Weights of a small mixture-of-experts language model, trained from scratch on English Wikipedia: a variant of Muon for the experts.
Below are experts of layer 2 (counted from 0) of a mixture-of-experts language model. Rows are named gate (a neuron's input weights, with its number), up (a neuron's input weights, with its number) and show model dimensions 0-127. Each number is 500 + 40 x the weight over its row's rms, rounded and kept within 0 to 999. Numbers have three digits each.
Before each expert's rows: "gets" lists some tokens that make up at least twice as much of what it gets as of all text; "comes after" lists some tokens at least twice as common just before its tokens as in all text. This comes from a sample of Wikipedia text that the model never trained on. Tokens count by the router's weight.

# expert 43
gets: " was", " is", " were", " are", " be", " had"
comes after: " It", " he", " it", " which", " He", " to"
gate0:510505526390453473471505562516477495564446487489542577497506472541537542487509481540435494554493502474504521433579506509457459528434543516502463427542459450396498458519476449526494481446509437472495452469511522537476456504426544437529494476440494487507472502498506483510491535525584513515490455528552524486586510551525537486553560488379451491562561464495488537549529459496512504518485
up0:459456566390465442427480544465551522561507483437536534505536449485480479482518450476508538515566504450465490458522568513441443539484541496497497541502460490456435473530493522493419429456530509488509497417490488521507493532442562446460548483467495461504468500450495477469524533523495547538496571500512505393545461566520507518562576491419442465532543460505460513544471463462493524506504

# expert 46
gets: "2", "1", "0", "3", "4", "5"
comes after: ".", "–", " (", "^{", "-", "+"
gate2:511497442488538523456475455550517491461489494493522543541485547489542471495501464431517527509506467497467529497506588551505522420541551468546489557530489478577474525520507519482450570537513511538453446480531551479375505499564557512497505555486480464486444484505527463485549474513492526543417513404478416408525490468567483473552431452543487572491440519500517485510486489523432476573487
up2:491493473526542538492426502593491469482472424498521518451503493535433508493465472517541505539430460497497446525520533489527433374478470466540503499510510537564434533525490521560533462490487471488540500439541564405456481533546528465541510571582487521480458533550461520514487524521404512499417419446469444518443478559485469489505500494573519537472529498521473461492462542510515464484480

# expert 51
gets: " won", " released", " played", " held", " served", " made"
comes after: " was", " he", " He", " were", " and", " also"
gate2:580497548506527473507449511469488455525474491581436456531437558556488474481429423547506484456513427466535485537555587458489524521567497495417517446522517563522456541462532507563482463501477515572573530522467462448488493478487495484596507495525526508553501505489509526477536487507521420449478466504470570556558460539454544494484469535488520525459572504526511520514449433498511508579476
up2:552441518531443605413548489526538497542502468521510519493469468502500460517516453490543511543530418461528538501505561458549485499533496520484511527500478530455511500500538493544500499444493546513542517465513461444551547480570410586573415578539510476507489551546570488456531620459433503460527459482540506509490471508496503435491489500466504521458501537463507461522466407484524447535512

# expert 231
gets: " 3", " 4", " 6", " 5", " 7", " 8"
comes after: " |", "|", ";", " (", ":", "–"
gate0:490420470480514482472528500538520478517467503510434427590452542501575404531405580491498482499510542492555446463505516502495491500494551500562503438487397507545506482497492464544554463428438474493487489518520505505502467531506577496499509563436517507526477549517499473587477517469570505577435502517566415517459558498510496479517511524544506492496501516534467497488560435470561506539441
up0:490449567540576535504503507454482475513532568455535506543513486504477453482548541478452536459448485486410484461557474529445522517576574516480467516473544479454589567521511495474477503489543522498568530541432493486534510541534495577495420525477510523525472488470473545550546439521555424472526539460569497543582472535481499475412439546500460474514548479544541453488462523451533484494494

# expert 133
gets: "==", "===", " =", " ==", "====", " ==="
comes after: "\n", " also", "History", " career", ")", "ography"
gate0:531564542412459446526464495494504449459498499558486480510509531461553514436476500500503552508471495432511561521453475546499565484507429565478509533460492453542493478535503490496546539545615440443482515574482536459481502444454494499516493539540425496461533491444431555425472443512512518531518493474471466450461517469514515491513510486393492574507563496559570529533516482451544452524540
up0:552577443505512553509553424467495463468548485510426502553426544483551453483501509481529567490493518448517558486471548476451546489458475535482537547472548471475503555520473536541545472577549431482496486561495524486470484576466491504519499554529452497481509442513470578460435476510522541488511507428507506407473484492473512472540505558449469532460550509498618546561545488487502450548528

# expert 148
gets: " 18", "19", "18", " 17", ".", "17"
comes after: " (", ",", " |", "–", ".", ":"
gate0:475395399470541416526473405455534471465460444522494489496556558501554503451482535518533405465523520473461509486516562443522446495553484511535461561496484555515520547552475552492570497579468488516442536564462472528495521441497454565491499467529491557527456477510527469510557477506505521546491518495487437498521471428496504420491458525505539520496544555540507533472543481520448458469529
up0:460480548432502458515403512475475553441501475503493437533487489513469496500417502451473442478517465471536488434445552538476524443504468487536511504539563501508493489497424538509646446454494499479579464511508437566491468492474486509565516463439465488474500432524539454454481457425517506504469497495476560485506540546458495493422549515435507451513535439525461523456505498455472496475432